From a checkpoint of a small mixture-of-experts model trained on Wikipedia: a shared expert of 384 neurons.
Below are experts of layer 3 (counted from 0) of a mixture-of-experts language model. Rows are named router (the router's row for the expert), gate (a neuron's input weights, with its number), up (a neuron's input weights, with its number) and show model dimensions 288-319. Each number is 500 + 25 x the weight over its row's rms, rounded and kept within 0 to 999. Numbers have three digits each.
After each expert's rows: a language model's description of what the expert responds to. This comes from a sample of Wikipedia text that the model never trained on.

# expert 41
router:496484480518557513525458451471496524486486495532521445464489513466513514489484477493500497541462
gate0:508473511491499512502459500462512488482535486497506443471496482486484480501502506473522494477491
up0:507443480500526503468496515501502516483453468491539462499499516449490546502524567480505521484496
gate1:507491518494503541490476470509488514523488493472529446473487494477502492508538492446519467480468
up1:461500461487502498525456494451511510515507511526482513504504511497462514491493510543521497498521
It responds to: The word of

# expert 63
router:504495520518507459467517486484478498500474524532521491495491489512527515478491535468519494520502
gate0:521511534480474509502496496464505533506514470554512457570492514478493477487516494525488518521541
up0:514516500498531540504533529476543456503503489492499520496535521462486464524519480493487481476528
gate1:495495460508514490471499465509517504500532509471504509459552536483493485501552518503526547466500
up1:528490512508516497506457488520515523471529527493502487507489490442467471497506505468491522503547
It responds to: Word-final pieces in names

# expert 44
router:519501492523445498515510466487505533521489519501481543489499489474555530501477538526522474493487
gate0:487473524515463496473521516482483445523516524496463509551512536485540541522508538529489464484513
up0:486503483463443473546515500512454462500511512508512483494483465547471572487470529492480493498463
gate1:520533512495519527464486488502527490548479503481470565508474487488479464509449570564508478521481
up1:480500549519480493528547492508519490486498526493539509494534503508493478526484547516492501515531
It responds to: Foreign name first pieces

# expert 34
router:506522496519532551487506519503503524505517508540511509467513487494466493504551491489540490497450
gate0:468523497483467475517502488550503480499530498527490428490488534474485498488485535506527508474488
up0:521526469504480521467501476523497453494538490458544509537539517521518500453490532486503499515505
gate1:506458468498479545495500495515524525469491486507519488513522505484513500483472477531499494511531
up1:508525567502482484502505470534483498500509490548461485430497525485513429495500500522489483588492
It responds to: Sentence-ending periods

# expert 6
router:512420430463512515532492523462488544481534520485499456463474518490535482481471494537535487514482
gate0:482518424478538526501481482489521503461506528511470481521489509473503527451487481555515458507504
up0:468471494494530475508534482517515529526507490461486501469483445485490547534513465488514522519470
gate1:486490512500476510538517479503515483534516493493495528575509496518514470512530509473507493488481
up1:495532515494475462533511493508510488532487506520487523470524521519513473481539516493524501480507
It responds to: Capitalized name-initial fragments

# expert 56
router:488518515493531540482484512531488477559494442506498521486551494463466472527458484554492512508507
gate0:503482539475489547536480486469489504533452437500519535510495515499495530525531528543494489507539
up0:461478481486486506485503506545518526494497521510514458507489513461521441500491503574541492464496
gate1:510489503485456470474549465493519504481492475509470527473530491503488498443492482551502489456451
up1:521520483503522474514530503505536523523485491470478526509495514465488477477474492532512501538521
It responds to: Copula and auxiliary verbs

# expert 50
router:509443440517461519543484514491518538478544530493454493497510516506528477482528528495502506496507
gate0:505488423512457512511531534459503515483473495460519483464510475483488509459501515525468478485478
up0:538468492511516474480509429496487496480499525481468530508510477516497536446493483534500479515465
gate1:500513492511509494550507534503501521504472497515506464505487523474512507479479460479470512506483
up1:492497512483501494511476461508495555548493494485468518508515493509538487475514510495488515482487
It responds to: Lowercase word-inner pieces

# expert 38
router:515462489489459496514451490529522508549476495509453511497497476476507525476490516557480502476503
gate0:493497510495514521477511467461509473461536494483538450437490474507526478486477491459495494487502
up0:518475502462543496515496504498482471516496544496511458507521504529514494486464492486462475467503
gate1:523490537449503511446509493533494479522474493483502541539497524487493473496522492507485506464517
up1:526468509485467507479523493493500540485515491510468473527514461492481515498490486517523485472492
It responds to: Prepositions after nouns and verbs

# expert 21
router:488520489503468471453523500525504499509511493524492508516483482498538511506499515517504471481487
gate0:520418495490431448483520511483475511554475476535523504512497469506463510495530459496495500496518
up0:498465526492438476453516460478491503499512476509493498495479517492518562483507491558519505437469
gate1:513529435507531534490502474524503538497497479521457495473528514490496529514486500488528500503457
up1:498527518505514486484522482497495545493548488492510455494498463483526497535491473430521484538482
It responds to: Table cell pipes

# expert 45
router:486482486520481527497515511517508520500439472468489533482458509499485521482480524520515509457516
gate0:478523470474494511491528471534511491497501525468533510514484491511510491492509499470491467518466
up0:529474457487546467493517501497493508502560505487453487498507445484491438518506420501514502528492
gate1:465513518506480484493516532534514508544422505490490521501499516478472527487494467491517479463541
up1:526536494524510481509510559488507530533472506509487491469455493480508429517503505528471492517493
It responds to: Capitalized name onsets

# expert 24
router:549467506463478526491468481480523486471491482524483537495496488483534491473522491511502516494499
gate0:514473455487546521506440498527487535512501517479476497525483491469524486536493506535488506500507
up0:509481500524502497475539474536498475519496503493511479467537475559497507480485500492550471508540
gate1:498565458513502491484495474509483515535427503508536461438515511472477470474490516467506481500534
up1:501507559452480513511513499509520505459494475462463516513527498479511509467501517528507481487494
It responds to: Sentence-ending punctuation

# expert 2
router:522508517484493528513502537506499544534468515538535469499532516527502478506477530497516490497477
gate0:491459504479506500498473571455511504514490491466484503527490548503514479473506500500492506520448
up0:503507483488483491538494501495465522506538502529496505459466546480560500498490519518492481523484
gate1:498511529494488504508557487520502496493487513486466493494551525518493525478530537467475476485530
up1:488479456504505465499485504452524541494502520531522528517520476493480474503522497497484515510507
It responds to: Education, family, career nouns

# expert 53
router:534514482447486521496511507526508536460486490486491466468480476510473487499512518520513482503487
gate0:523488456501504503506508556528492530538490493498480462524530533466511516476512528467477486474458
up0:479523470536467521527468525496523491532512521500513476477469477517485510470493505494520507499430
gate1:507503542488475493502486552498491480525543499484508538499485495487499533510513443489514525527467
up1:517473495486476493474496503524537533500422542518525497480515524502513483477474510540497475507475
It responds to: Auxiliaries and complementizer that